Weights of a small mixture-of-experts language model, trained from scratch on English Wikipedia: vocabulary 29424, 101M parameters.
Below are experts of layer 13 (counted from 0) of a mixture-of-experts language model. Rows are named router (the router's row for the expert), up (a neuron's input weights, with its number) and show model dimensions 0-127. Each number is 200 + 20 x the weight over its row's rms, rounded and kept within 0 to 999.
Before each expert's rows: "mostly gets" lists some tokens that are sent to it at least half of the time. This comes from a sample of Wikipedia text that the model never trained on.

# expert 27
mostly gets: "\", ", ",\" ", ", ", "\"), ", "$, ", "), "
router,203,189,188,166,190,204,185,191,244,209,206,208,205,209,205,201,227,160,207,197,184,203,192,210,202,169,209,195,241,169,172,219,195,199,251,225,200,197,210,186,185,221,220,213,159,199,170,189,203,190,196,233,203,211,206,205,190,210,181,183,213,199,161,222,201,183,185,220,144,194,192,218,184,206,238,185,215,215,211,221,223,212,222,208,217,204,205,190,221,172,166,214,186,209,205,183,209,222,189,221,198,191,197,236,193,210,215,204,195,214,168,208,169,191,186,160,213,201,213,190,208,204,246,186,190,191,203,221
up0,189,181,208,212,226,207,233,230,185,212,168,199,211,176,170,215,187,215,199,182,197,240,170,236,207,249,175,210,199,181,189,216,206,205,199,209,216,214,181,202,183,134,214,185,226,182,213,205,179,189,171,206,182,193,193,180,202,170,225,210,239,173,205,186,212,193,185,176,220,179,187,207,192,201,206,195,193,201,208,169,205,207,187,199,197,198,221,155,239,198,187,213,218,189,212,243,180,203,225,203,207,212,209,169,200,188,247,190,184,246,200,231,191,212,183,181,215,217,222,176,163,205,226,218,211,216,202,156
up1,164,184,178,172,233,197,215,190,174,212,200,215,189,204,202,190,217,193,186,210,235,168,249,208,194,214,216,200,143,198,182,194,196,179,183,227,193,151,196,196,191,194,195,187,161,220,199,186,220,211,212,195,208,163,189,176,175,224,233,192,180,202,200,201,229,204,218,215,220,242,169,216,245,217,180,166,167,193,187,198,215,181,228,229,179,196,174,220,209,186,220,186,176,199,198,205,176,181,187,204,209,211,204,188,205,207,186,211,174,169,219,191,198,223,182,209,181,187,160,215,200,165,207,204,161,202,151,194
up2,195,176,237,219,187,200,206,235,212,184,216,154,212,220,200,220,215,200,180,209,184,257,192,229,202,197,182,242,201,180,207,179,239,196,200,184,236,180,201,207,182,203,240,212,184,205,217,216,191,176,208,205,183,179,188,205,215,183,210,217,205,208,169,194,175,187,225,227,194,200,189,216,200,205,215,214,202,210,236,206,232,199,234,224,200,187,231,208,183,203,186,206,188,186,192,193,175,189,211,225,200,201,200,214,202,178,248,212,217,225,190,219,187,181,146,195,215,204,215,204,217,188,191,175,171,202,160,236
up3,204,146,212,184,205,220,209,205,182,186,196,173,203,196,174,207,231,206,226,213,198,230,217,221,194,165,198,156,202,188,203,201,211,220,187,214,195,159,201,178,173,202,169,185,221,197,194,188,196,201,170,180,189,177,204,205,194,197,208,198,155,198,188,191,228,161,242,233,186,207,194,196,211,178,183,190,213,188,209,219,196,207,237,223,183,219,188,189,221,197,216,209,203,205,195,199,180,197,183,219,221,194,196,191,174,266,217,242,184,182,233,189,266,194,229,224,212,193,189,238,176,201,230,181,135,181,183,219
up4,149,200,218,205,207,181,159,164,215,174,181,216,221,218,211,179,214,184,188,205,251,190,183,178,195,175,213,211,209,218,210,202,204,194,211,175,184,171,188,189,201,192,190,212,210,181,202,205,213,220,211,176,169,181,176,213,209,181,222,187,219,171,185,184,197,206,229,209,191,223,204,219,181,188,198,222,204,182,220,204,174,225,194,211,185,220,201,233,218,186,209,173,214,212,201,215,210,229,229,218,198,227,186,200,205,238,157,228,194,171,190,235,209,228,208,170,188,186,219,149,205,186,194,221,180,204,171,186
up5,164,214,223,174,226,226,202,148,166,192,205,216,206,193,183,186,226,200,205,202,235,187,190,199,161,210,188,184,160,189,184,186,233,212,226,184,204,168,212,164,190,173,213,189,198,202,214,214,177,194,188,204,177,196,185,186,198,224,235,217,201,209,192,201,252,169,215,204,191,199,200,238,200,240,200,194,204,175,208,164,165,190,174,205,252,216,185,184,222,193,209,213,213,206,193,176,200,207,214,207,251,246,187,170,210,221,202,180,214,151,190,219,208,199,193,200,195,202,169,184,216,191,220,210,175,193,206,181
up6,184,207,225,170,218,201,179,222,213,168,185,194,191,219,192,177,198,215,177,207,176,228,175,205,217,213,209,206,204,214,155,164,186,208,224,158,204,204,179,205,197,187,228,214,223,202,194,227,204,214,164,208,209,240,186,183,208,128,182,233,218,206,211,184,221,168,171,190,207,189,204,213,177,220,191,182,176,211,215,179,204,199,208,208,178,215,218,192,222,198,184,200,211,205,214,195,219,234,222,189,176,229,205,191,189,157,207,204,190,205,181,214,173,190,195,212,186,213,188,180,236,200,195,216,221,214,197,195
up7,172,190,186,225,178,186,185,213,174,208,188,251,205,178,201,197,171,203,203,174,195,171,206,192,200,174,151,235,218,195,228,194,182,204,206,195,222,217,251,172,197,198,179,239,185,227,223,216,195,190,197,193,180,195,172,203,144,185,184,225,191,195,190,203,206,222,213,227,213,206,198,203,202,210,189,197,221,191,210,215,157,178,230,166,202,225,205,188,161,208,167,226,215,197,193,197,197,211,198,198,191,204,159,169,211,224,206,171,184,214,192,164,175,201,238,177,184,221,226,179,175,164,203,231,172,205,214,187
up8,222,196,211,211,188,197,193,222,187,190,204,139,203,256,200,217,211,196,199,197,213,178,197,208,235,195,183,216,160,201,194,208,194,199,204,204,216,179,172,251,214,193,213,190,207,223,222,202,218,215,192,202,176,208,203,228,189,187,227,236,223,207,212,209,205,200,165,189,207,193,173,209,201,206,190,170,154,220,157,206,209,204,196,190,218,203,241,173,197,228,219,216,202,175,216,185,209,209,172,221,235,208,221,191,194,164,209,209,192,227,186,204,208,214,184,205,164,180,201,213,174,191,219,191,176,214,178,226
up9,196,183,224,205,178,185,201,161,206,228,223,200,220,225,234,184,191,144,202,227,138,208,180,204,205,166,224,188,213,171,186,188,202,222,226,191,167,211,170,190,166,192,214,180,158,205,194,192,204,205,198,185,222,238,184,204,236,196,177,168,218,222,217,212,143,206,166,211,202,154,218,186,192,154,197,181,182,214,203,209,213,207,218,196,165,217,180,207,198,197,207,214,225,212,206,162,215,202,190,219,183,193,197,228,195,203,214,210,193,201,236,215,189,201,198,205,225,198,194,200,194,248,226,187,196,215,222,206
up10,181,194,225,201,180,177,219,193,229,208,163,226,218,203,203,191,220,242,202,174,186,215,207,207,245,184,223,222,191,192,204,170,231,224,232,233,220,195,208,189,201,222,220,198,224,186,203,184,164,198,213,201,234,202,204,192,226,195,238,177,177,172,181,200,212,204,221,188,208,201,195,202,216,173,214,201,206,159,232,192,185,201,221,175,190,199,192,208,180,197,217,182,213,204,224,210,173,207,217,197,222,222,208,191,181,219,206,214,183,192,177,188,206,185,207,208,225,219,232,226,187,234,165,225,192,235,207,164
up11,195,239,222,219,203,220,184,179,206,215,216,216,206,211,225,125,185,179,191,234,228,200,166,187,200,199,203,191,217,196,239,180,208,191,208,206,174,247,205,219,183,229,241,243,184,177,199,181,180,168,221,206,229,170,191,202,215,187,173,158,199,173,200,202,184,197,220,194,195,237,210,190,184,188,208,243,170,230,205,200,196,190,195,181,192,203,238,212,231,210,175,208,223,171,203,209,224,207,223,208,180,198,205,199,213,185,205,198,219,199,185,220,180,218,191,234,209,207,216,161,175,224,189,195,188,206,158,213
up12,195,240,208,180,180,199,134,175,226,245,209,196,201,191,224,196,217,216,190,214,186,208,199,204,216,206,221,188,227,226,187,202,198,213,167,176,212,169,173,226,222,222,203,199,183,191,195,187,184,198,191,211,234,188,197,211,182,217,205,205,186,185,203,198,178,217,200,177,195,213,190,231,211,203,220,217,188,235,196,236,202,184,208,167,187,154,235,192,169,197,205,201,200,192,173,173,227,205,181,178,225,231,176,182,217,173,216,248,234,223,208,209,182,191,228,210,194,207,245,187,225,170,223,200,225,189,191,183
up13,197,180,203,183,230,213,198,177,191,189,176,204,185,202,197,197,175,227,228,226,220,201,201,203,232,198,199,188,177,187,196,214,206,217,211,212,208,167,220,184,187,237,188,162,206,204,211,222,186,214,200,201,201,202,198,224,186,208,203,244,210,202,166,205,207,200,211,207,188,188,179,230,187,236,213,186,221,193,198,207,203,167,244,218,215,189,168,193,231,204,237,174,170,175,140,222,210,221,207,230,203,220,174,192,196,200,172,176,183,206,168,173,216,166,183,226,151,178,183,165,170,201,200,220,184,182,199,209
up14,232,220,215,202,217,217,202,183,187,207,188,224,220,208,187,194,199,157,216,206,234,207,173,179,203,196,244,216,191,223,213,214,168,199,203,199,219,186,177,189,205,226,167,199,212,183,222,166,216,223,192,218,212,213,168,198,218,175,186,191,184,230,205,222,203,178,194,184,204,236,196,177,169,197,203,245,173,244,200,197,234,178,181,233,192,225,206,209,235,200,199,205,190,168,208,197,186,187,167,187,193,210,214,221,208,201,198,205,219,207,193,186,212,196,194,196,215,189,158,216,226,200,195,184,203,178,197,223
up15,198,191,200,196,200,213,211,217,204,200,162,184,190,178,163,201,207,194,194,190,227,183,203,181,231,204,231,202,223,207,211,248,172,178,189,200,205,211,198,194,167,184,190,168,206,154,197,220,149,169,180,207,162,219,227,214,222,203,201,239,213,216,188,229,192,218,181,218,186,183,189,167,171,173,196,176,217,192,193,221,181,232,213,219,213,214,184,208,240,186,188,202,191,221,199,226,205,235,190,211,188,175,209,166,215,223,219,186,220,231,192,208,188,166,210,170,206,178,171,226,187,190,214,188,203,191,218,187
up16,160,223,178,233,173,206,212,167,183,173,215,207,230,152,216,166,206,185,216,232,191,217,191,233,197,196,221,187,192,177,220,173,197,191,230,168,149,205,224,184,216,211,227,207,188,166,216,194,201,220,228,158,192,217,198,190,185,218,218,178,182,214,200,209,204,188,179,203,185,221,223,226,226,198,226,191,183,212,213,240,154,196,203,200,220,184,191,183,215,171,183,216,229,160,181,181,220,203,195,189,190,225,160,224,187,182,188,188,192,204,182,212,235,187,220,206,223,211,190,192,200,198,204,225,209,203,203,211

# expert 92
mostly gets: "same ", "every ", "entire ", "next ", "each ", "upper "
router,220,220,194,205,188,215,188,184,208,196,184,185,161,208,222,186,193,192,197,205,173,223,214,156,175,208,218,181,204,191,216,195,228,163,198,209,213,190,173,154,206,191,192,189,203,204,253,172,200,221,244,213,228,196,212,220,189,207,192,207,199,187,200,225,191,180,210,206,200,224,205,225,198,190,177,221,195,197,207,226,213,176,167,183,217,187,197,217,213,175,161,208,217,184,205,152,204,209,205,218,232,198,198,206,205,209,186,237,208,209,250,198,235,197,173,217,212,186,214,206,213,205,188,230,218,170,208,184
up0,200,192,176,196,222,212,195,200,197,192,193,204,204,204,208,177,233,186,226,196,213,200,193,169,191,229,207,198,176,202,188,206,197,217,149,234,181,203,163,184,206,193,188,164,218,195,215,211,199,198,191,212,208,207,214,216,200,206,168,220,236,213,181,209,214,218,204,226,229,184,239,224,167,213,180,197,192,213,195,197,240,186,208,186,206,228,205,240,185,212,212,189,190,200,216,210,178,204,182,232,215,198,225,205,160,188,200,211,239,212,185,153,185,207,243,201,202,183,233,194,202,188,224,203,214,210,191,215
up1,215,211,188,188,195,204,171,201,201,210,252,169,180,212,205,207,196,217,192,210,205,200,221,198,197,239,197,160,213,190,196,246,179,172,180,239,230,214,167,221,191,208,201,206,222,197,223,189,211,177,193,241,188,203,209,212,181,236,219,202,194,193,197,213,177,196,215,213,182,229,228,224,212,234,162,199,183,221,225,212,198,239,195,183,206,179,225,195,279,196,191,210,180,212,206,201,164,170,213,233,164,172,192,212,214,202,202,203,223,185,224,210,204,165,219,197,206,164,205,180,213,212,212,197,254,220,223,211
up2,171,207,217,204,209,194,219,209,198,205,213,198,184,168,184,199,182,200,175,208,193,232,203,202,186,204,194,212,194,229,202,214,209,204,204,206,252,195,183,217,186,183,177,197,200,195,175,199,181,201,224,215,179,183,201,214,217,203,174,219,223,230,178,193,164,229,191,208,217,205,177,203,193,179,193,202,210,182,208,197,235,179,189,154,226,225,192,173,192,178,179,162,214,176,173,196,212,194,232,229,195,195,184,197,185,225,207,218,241,240,195,228,198,216,221,220,216,221,195,192,240,230,180,183,221,187,181,257
up3,203,238,212,207,192,185,206,222,247,222,250,184,204,145,215,202,179,203,234,218,149,230,197,189,190,205,197,187,223,208,194,222,208,196,192,200,200,175,189,234,189,202,203,167,202,214,164,207,192,182,211,206,234,197,233,194,194,188,192,230,203,224,233,210,163,196,147,203,226,199,221,195,185,193,204,232,219,212,200,209,177,188,203,225,211,200,156,181,207,202,192,197,157,163,171,186,186,189,194,214,185,201,183,224,198,195,172,198,209,186,203,194,198,213,192,224,169,191,211,204,194,149,203,200,213,217,167,220
up4,233,201,198,186,215,202,188,234,201,195,222,202,169,155,219,198,197,185,171,152,174,190,223,166,184,224,173,192,244,177,169,216,219,192,177,197,228,180,225,203,172,179,222,205,183,216,191,221,196,220,210,198,210,230,212,214,186,207,189,200,182,220,229,196,177,187,175,203,217,220,218,212,220,206,169,194,190,183,224,195,175,184,201,184,207,194,216,193,164,181,223,209,204,228,181,185,224,223,217,209,248,183,216,237,219,211,184,168,213,183,213,189,221,213,191,226,215,172,176,202,234,209,206,206,177,189,201,218
up5,231,218,192,222,220,197,218,188,197,190,183,229,181,223,179,154,191,186,196,221,225,239,160,209,185,189,198,223,181,192,196,178,164,187,190,204,238,193,164,208,200,208,203,178,225,195,216,199,175,202,191,226,223,202,189,170,183,189,190,226,189,212,165,188,222,198,196,211,233,174,196,202,202,179,213,185,178,208,205,214,183,200,186,192,226,206,179,195,186,206,234,187,203,193,185,231,206,162,142,197,204,204,261,211,217,212,208,234,194,206,175,218,196,212,206,196,211,194,182,192,202,237,201,219,218,206,225,187
up6,200,182,179,195,221,210,200,181,188,204,202,271,200,209,179,160,215,193,208,225,204,176,179,174,186,217,180,236,199,168,181,197,181,186,207,202,201,197,188,193,197,242,172,249,206,203,209,190,197,228,195,195,212,170,183,194,177,197,211,211,212,189,189,209,188,184,197,202,163,220,219,207,204,221,200,209,195,198,190,203,187,220,203,160,234,218,193,231,208,209,186,214,215,195,212,180,217,182,192,175,221,191,194,190,211,168,192,200,228,184,192,189,184,211,170,160,201,215,187,220,168,213,227,199,218,191,215,202
up7,187,207,194,222,171,179,186,171,199,194,177,181,197,226,173,147,236,220,200,200,221,189,230,161,179,196,208,181,207,197,202,184,189,218,163,212,174,195,184,216,228,208,230,192,201,197,209,185,195,215,186,223,199,166,213,161,204,209,223,194,202,204,188,200,197,208,246,182,199,217,232,227,243,210,205,214,163,212,230,206,213,180,165,187,205,192,204,212,177,177,157,187,186,194,177,166,165,201,192,200,209,224,226,214,178,201,210,243,173,189,209,204,220,207,173,194,189,214,212,213,220,220,180,200,195,192,151,181
up8,199,186,180,181,216,215,204,200,191,217,208,226,195,193,209,234,256,182,223,192,191,209,185,225,197,203,204,224,194,200,215,191,222,208,174,158,200,184,181,220,188,202,159,213,230,200,207,214,202,214,215,202,175,180,217,185,223,201,179,225,205,186,173,205,191,200,180,267,218,181,217,213,220,201,238,189,192,228,202,207,222,217,156,195,216,216,248,206,205,209,190,181,218,212,211,214,209,239,193,197,190,200,209,222,147,202,201,192,243,211,202,187,182,180,199,226,210,167,208,235,160,167,216,176,236,219,202,200
up9,203,186,237,176,194,219,209,166,213,190,229,175,211,212,215,235,180,213,204,200,178,224,206,165,194,155,216,202,177,160,228,207,206,202,193,198,161,191,211,203,200,210,200,197,197,215,197,177,214,196,207,193,206,221,204,177,182,231,171,196,228,242,187,204,227,189,217,175,184,184,178,205,180,194,218,240,200,180,192,188,184,194,192,225,219,161,222,203,214,205,206,198,187,208,205,191,217,196,182,191,222,166,171,180,185,212,220,214,166,175,218,150,227,198,184,212,216,221,205,239,175,175,249,200,219,213,198,205
up10,211,230,197,199,196,203,199,197,195,202,184,249,179,217,155,224,222,195,185,213,204,219,208,214,224,216,185,195,201,222,221,225,204,212,181,194,198,184,170,204,226,215,210,187,208,223,176,184,202,225,197,215,225,167,200,192,212,204,203,196,200,228,210,208,217,208,213,192,208,171,165,195,197,179,200,203,216,182,204,175,216,174,183,198,183,191,165,197,150,195,190,218,200,185,195,184,166,202,178,214,202,170,187,184,212,195,192,183,172,240,207,223,215,199,205,198,178,202,207,226,187,216,172,199,236,179,147,210
up11,141,221,196,179,229,203,169,186,176,177,202,211,188,191,172,184,220,209,202,171,206,164,222,171,176,220,202,198,217,211,182,199,226,185,206,238,195,166,192,204,211,171,243,201,235,212,197,181,219,203,195,220,183,193,247,181,203,224,225,221,196,191,260,194,179,179,205,204,227,199,213,205,214,213,204,188,202,191,176,225,162,191,174,215,214,220,204,217,196,196,208,188,203,222,186,176,195,191,184,213,206,225,171,203,205,198,232,239,193,163,229,225,186,197,204,207,177,203,191,224,221,208,201,213,186,194,198,203
up12,241,176,206,219,207,196,218,209,186,179,193,177,202,241,186,197,180,213,191,211,196,214,193,188,214,159,193,188,199,190,201,196,178,208,179,190,187,192,199,177,179,174,174,190,192,255,223,191,185,222,160,220,227,201,191,178,190,214,211,189,170,219,195,212,258,206,177,183,228,191,190,223,168,191,182,214,213,223,219,174,169,214,194,183,186,185,233,188,198,225,219,216,234,163,242,198,208,192,164,216,214,233,198,235,195,187,219,199,240,209,181,191,214,209,233,170,216,170,231,177,211,213,239,176,172,232,201,170
up13,208,157,201,233,192,173,183,229,233,189,204,188,205,230,178,186,164,173,192,192,147,183,190,211,190,214,220,199,204,185,243,181,169,193,164,211,233,188,200,185,172,234,186,205,184,225,211,193,190,159,166,198,217,209,177,185,198,187,198,186,207,160,221,207,222,171,198,212,167,174,163,185,199,201,182,187,201,202,158,214,193,184,174,154,169,170,212,240,192,213,210,190,196,213,162,187,187,193,156,217,219,194,211,236,198,168,210,219,225,197,186,209,218,211,215,191,224,185,194,185,174,210,194,196,181,197,242,206
up14,225,217,200,199,186,178,214,198,184,196,218,200,174,188,196,197,215,144,188,211,213,219,211,223,185,181,221,224,245,198,198,197,195,171,235,193,168,182,216,172,217,220,203,199,196,217,210,199,186,233,148,216,184,144,221,213,204,189,205,199,191,229,165,173,203,200,213,201,204,188,213,198,218,212,193,204,205,178,167,209,186,195,164,249,236,216,195,200,162,225,178,199,241,208,186,209,236,246,179,196,173,189,228,185,220,180,223,211,229,212,191,195,209,187,173,214,242,167,223,233,184,169,196,193,189,219,205,182
up15,174,196,240,191,206,179,207,181,210,167,192,150,196,178,221,186,198,213,183,202,217,196,230,182,181,192,203,205,176,213,201,188,215,237,210,224,210,219,230,216,220,164,199,208,180,166,188,219,206,228,220,202,203,176,209,222,188,217,204,206,191,183,191,216,228,192,233,193,213,197,237,206,200,211,209,225,242,203,238,203,229,169,225,215,176,192,184,199,199,199,189,202,200,189,186,191,189,238,223,226,215,214,173,205,229,171,185,187,226,178,203,201,207,227,206,171,190,225,198,236,206,226,155,217,179,160,184,215
up16,154,203,216,167,247,193,221,207,211,191,195,202,202,229,205,203,233,186,198,223,202,216,181,217,194,238,208,194,200,225,184,173,203,207,222,163,218,219,189,206,219,167,195,202,195,170,228,199,233,208,208,187,222,217,200,188,218,181,222,197,218,178,251,204,224,175,182,215,254,218,159,215,185,206,236,187,202,225,227,197,207,238,202,186,173,185,203,188,226,179,174,207,230,170,207,208,158,191,198,201,218,215,217,204,215,233,185,221,174,214,221,259,197,186,173,184,255,187,216,182,184,209,222,190,213,213,176,164

# expert 11
mostly gets: "However", "however", "that", "there", "first", "second"
router,236,188,184,195,208,192,195,200,198,215,208,209,166,201,189,197,207,184,197,224,205,189,202,178,237,208,208,198,154,204,188,241,162,180,208,189,169,204,207,201,223,222,232,184,194,196,219,183,220,176,156,208,167,182,225,184,190,221,172,188,211,219,197,138,216,187,206,191,227,224,175,175,193,191,195,190,206,219,226,208,197,196,229,200,201,205,218,185,156,160,263,203,201,216,200,180,228,225,203,221,181,200,196,202,179,212,217,194,225,218,221,174,215,187,244,200,208,204,192,216,164,217,193,214,217,187,175,211
up0,189,181,195,179,197,179,165,201,165,233,203,220,190,221,244,209,176,199,227,206,179,205,176,252,188,197,194,211,185,215,175,220,178,188,228,180,192,225,205,206,200,251,176,203,227,193,209,167,188,171,201,207,214,216,204,200,188,189,192,207,209,206,205,199,224,176,251,227,188,194,203,205,171,210,182,185,186,231,247,156,189,212,213,219,205,155,192,195,196,176,208,153,182,172,202,197,212,196,210,185,208,213,174,223,224,189,228,222,212,177,192,209,200,194,198,217,194,179,164,205,205,210,203,222,202,187,213,245
up1,207,213,209,211,188,175,221,246,210,181,243,199,164,191,222,183,217,157,209,222,181,187,173,177,184,207,159,180,211,198,228,180,184,209,225,194,194,216,205,203,202,207,227,201,204,194,213,217,209,147,199,165,190,122,198,183,183,197,159,207,215,205,198,183,176,200,224,207,185,202,177,207,179,204,204,163,199,230,230,208,224,207,211,203,245,198,226,212,213,213,218,200,237,189,209,204,201,164,208,177,179,197,190,214,191,193,205,235,197,220,202,210,222,210,218,182,212,242,171,255,166,212,218,235,204,198,196,215
up2,199,180,215,172,176,198,183,191,196,214,174,199,218,197,204,165,163,164,193,219,175,206,181,207,207,178,166,210,196,199,183,213,264,162,201,235,180,205,190,154,181,185,242,198,219,197,176,200,188,164,170,173,210,198,175,226,195,218,182,179,214,197,226,215,184,196,213,208,186,177,220,220,180,191,189,168,194,221,222,193,170,203,214,240,172,183,196,186,181,167,213,175,210,210,210,160,219,211,219,204,178,229,203,200,184,227,201,180,224,190,201,190,173,221,230,198,212,201,165,175,225,224,209,232,197,190,206,234
up3,207,209,213,175,210,214,193,175,177,237,169,231,195,180,198,183,199,173,188,192,191,189,208,182,200,207,218,229,198,194,187,230,168,205,238,163,173,201,197,193,187,182,206,186,186,202,191,180,235,190,203,217,191,223,277,191,183,193,178,214,219,199,235,192,197,206,168,251,204,197,179,218,214,193,195,230,203,231,193,206,204,223,207,212,194,155,177,242,210,187,196,190,206,226,208,212,237,205,205,214,208,183,196,202,202,208,194,180,228,201,180,193,240,155,199,217,195,215,174,217,255,197,220,217,189,206,175,154
up4,221,210,177,192,197,212,197,196,175,208,194,221,224,216,195,206,182,210,196,212,178,198,261,202,185,223,187,173,192,206,212,184,193,182,197,224,169,208,191,141,177,190,164,206,225,191,211,198,180,240,172,181,174,180,166,185,207,207,170,221,194,235,215,198,229,197,195,222,218,217,177,182,203,178,173,182,183,194,237,198,214,232,224,182,192,168,205,186,218,192,187,166,229,192,224,194,234,221,137,213,197,180,191,225,205,170,180,193,209,221,217,179,197,204,224,203,207,199,212,200,209,206,207,192,233,185,187,193
up5,217,202,212,210,206,192,203,185,205,189,185,205,200,191,170,173,161,215,238,209,206,235,182,216,207,194,151,202,240,212,206,218,224,200,190,200,213,191,173,180,205,219,198,194,215,192,182,181,220,188,180,185,168,169,225,195,199,221,210,213,192,176,185,180,157,227,195,200,218,199,178,192,231,197,197,199,242,197,213,238,222,214,159,190,205,201,179,217,178,172,208,200,223,223,210,217,193,222,200,224,194,180,196,191,187,210,211,205,227,241,187,210,224,221,206,187,226,197,176,196,201,234,220,189,194,212,184,212
up6,236,200,169,190,221,213,206,218,215,157,194,168,250,205,227,223,209,198,194,200,201,161,215,167,210,220,185,192,193,208,216,208,190,199,171,195,201,207,210,174,186,189,190,184,172,170,178,233,206,194,172,187,206,175,201,188,190,207,210,218,177,250,151,203,222,160,186,228,233,235,193,221,185,203,214,226,189,177,233,203,183,230,187,213,184,187,218,207,207,158,205,199,237,211,203,190,217,216,232,214,186,168,178,248,209,211,222,195,189,214,208,226,228,187,210,182,197,222,186,184,187,172,198,203,186,207,240,168
up7,221,196,207,239,226,170,198,169,206,186,198,216,206,172,193,174,255,188,219,187,203,228,195,181,219,228,172,193,191,186,180,231,185,211,190,193,198,196,205,213,214,223,280,210,200,185,195,205,207,176,188,201,177,154,214,195,191,187,176,198,208,228,198,191,197,224,209,206,182,197,191,174,168,209,230,237,180,159,199,211,184,179,197,212,208,207,194,165,201,213,229,193,195,234,179,191,241,196,232,209,206,178,208,192,188,179,191,216,196,194,206,194,215,210,200,204,214,209,201,183,231,223,199,234,173,157,163,207
up8,185,240,197,160,222,188,207,200,201,169,203,211,198,189,175,190,171,196,219,241,219,181,161,193,209,196,169,211,203,199,222,235,232,186,173,217,181,177,203,241,213,174,181,210,235,243,145,193,201,201,219,175,192,168,217,211,203,184,237,202,187,171,228,194,177,186,208,214,233,189,163,208,245,177,252,200,236,194,204,201,234,206,208,220,202,204,181,177,175,170,207,159,174,204,190,173,175,224,201,207,179,195,188,190,202,186,215,208,213,199,206,179,232,193,196,217,205,218,197,210,181,214,208,194,165,208,207,235
up9,221,201,171,241,216,206,191,185,171,197,246,195,224,218,189,255,232,222,178,214,211,195,231,204,223,195,198,207,178,187,202,176,200,179,229,194,196,221,205,179,205,201,202,197,206,224,210,221,184,217,219,201,195,215,231,193,195,185,218,217,193,235,231,190,218,187,215,203,212,202,191,214,204,206,188,200,210,193,199,218,191,226,203,174,186,224,147,230,215,199,201,208,187,174,211,229,190,214,197,191,196,215,195,210,199,170,170,225,143,188,187,176,203,201,194,190,186,190,206,189,177,180,189,193,182,247,211,193
up10,210,203,192,187,201,167,196,175,198,197,182,174,205,200,188,193,231,196,200,184,195,181,165,208,184,182,204,190,228,209,206,235,216,205,187,173,210,190,191,201,219,201,225,241,181,177,205,179,219,216,199,231,205,191,213,169,223,206,169,170,186,257,214,192,207,217,188,191,217,250,212,199,190,197,207,232,217,191,193,188,203,206,195,188,201,148,207,186,166,214,203,202,185,183,189,165,217,178,224,215,172,199,196,215,207,176,214,209,214,145,212,163,243,210,222,218,207,188,204,212,188,189,198,201,225,156,170,190
up11,200,204,197,208,216,199,185,161,204,211,201,231,168,198,176,209,196,183,165,196,190,200,186,215,195,199,166,176,213,212,188,210,226,215,194,207,239,196,217,208,207,201,239,195,170,190,194,192,207,150,197,207,199,182,193,188,192,221,169,167,212,179,163,199,208,190,220,193,202,190,214,223,224,159,196,217,244,190,200,202,172,202,174,195,216,205,190,182,162,161,195,191,201,248,191,208,214,198,198,216,206,219,212,185,230,178,215,211,256,177,216,185,221,195,219,185,191,211,198,213,233,231,205,179,204,201,206,209
up12,253,210,171,181,201,163,187,154,202,173,185,202,185,182,188,204,188,170,155,199,226,203,208,212,172,203,209,200,210,245,201,236,220,204,190,187,163,194,215,196,193,229,215,191,163,190,172,167,247,192,186,189,209,190,186,206,190,223,171,199,196,193,203,236,224,171,234,222,201,219,207,199,226,228,189,222,205,185,190,206,195,190,176,188,238,193,231,188,167,157,226,222,210,214,180,202,209,204,189,230,212,173,189,215,209,208,195,200,228,204,215,184,191,175,211,209,194,176,163,222,197,201,209,223,215,194,217,248
up13,248,207,168,208,221,199,200,215,203,198,219,218,181,172,205,157,188,190,224,229,211,205,201,203,236,216,173,189,182,177,195,202,176,222,238,217,227,192,195,224,222,215,209,208,196,232,215,201,192,198,178,185,239,227,216,171,192,182,196,211,204,201,200,169,167,201,215,196,193,210,188,185,179,190,163,185,165,195,194,209,207,228,162,157,194,222,176,189,184,207,222,185,193,153,232,191,184,200,198,169,170,206,198,209,201,195,181,195,230,222,194,195,221,180,225,201,230,195,217,246,173,183,238,205,192,219,154,229
up14,243,193,203,195,227,186,184,197,197,212,186,208,217,218,220,224,196,198,188,183,214,188,221,219,208,200,172,234,195,222,176,204,199,204,208,212,182,196,213,186,206,205,205,208,256,210,195,186,222,196,208,190,176,208,237,180,200,223,245,214,178,219,219,214,193,164,208,191,197,231,213,193,232,200,203,211,191,205,209,171,228,239,195,181,212,217,229,182,182,202,200,190,194,230,202,196,212,197,174,188,170,223,262,201,196,194,181,183,219,204,198,194,223,197,180,170,203,201,186,173,200,228,200,199,240,202,198,197
up15,192,183,201,225,204,198,183,196,228,208,205,229,198,208,191,188,207,179,209,213,205,206,236,192,237,148,207,225,198,174,194,196,214,171,224,210,196,183,207,201,234,210,200,191,199,173,214,191,219,197,189,195,183,219,201,170,213,175,234,178,150,211,155,237,197,201,212,184,162,207,192,195,179,186,209,187,223,182,154,200,206,220,192,216,182,221,204,179,175,196,202,203,214,206,158,182,191,211,199,212,208,244,182,194,191,210,210,174,199,209,190,198,210,184,195,199,213,232,200,168,190,175,223,216,231,227,220,191
up16,191,187,173,209,211,210,192,200,210,182,163,198,219,166,208,173,218,196,204,210,206,177,183,188,222,204,221,207,171,227,177,210,239,180,205,190,200,172,217,201,209,184,256,197,184,263,233,210,202,171,213,240,216,186,200,195,198,209,175,184,225,201,223,223,212,184,203,174,201,201,198,182,218,179,213,227,213,214,212,213,204,214,226,207,153,204,228,172,206,177,196,162,213,208,215,202,210,191,221,213,201,199,176,164,161,196,207,208,206,187,199,193,230,225,183,182,215,194,196,200,232,190,195,190,186,209,207,205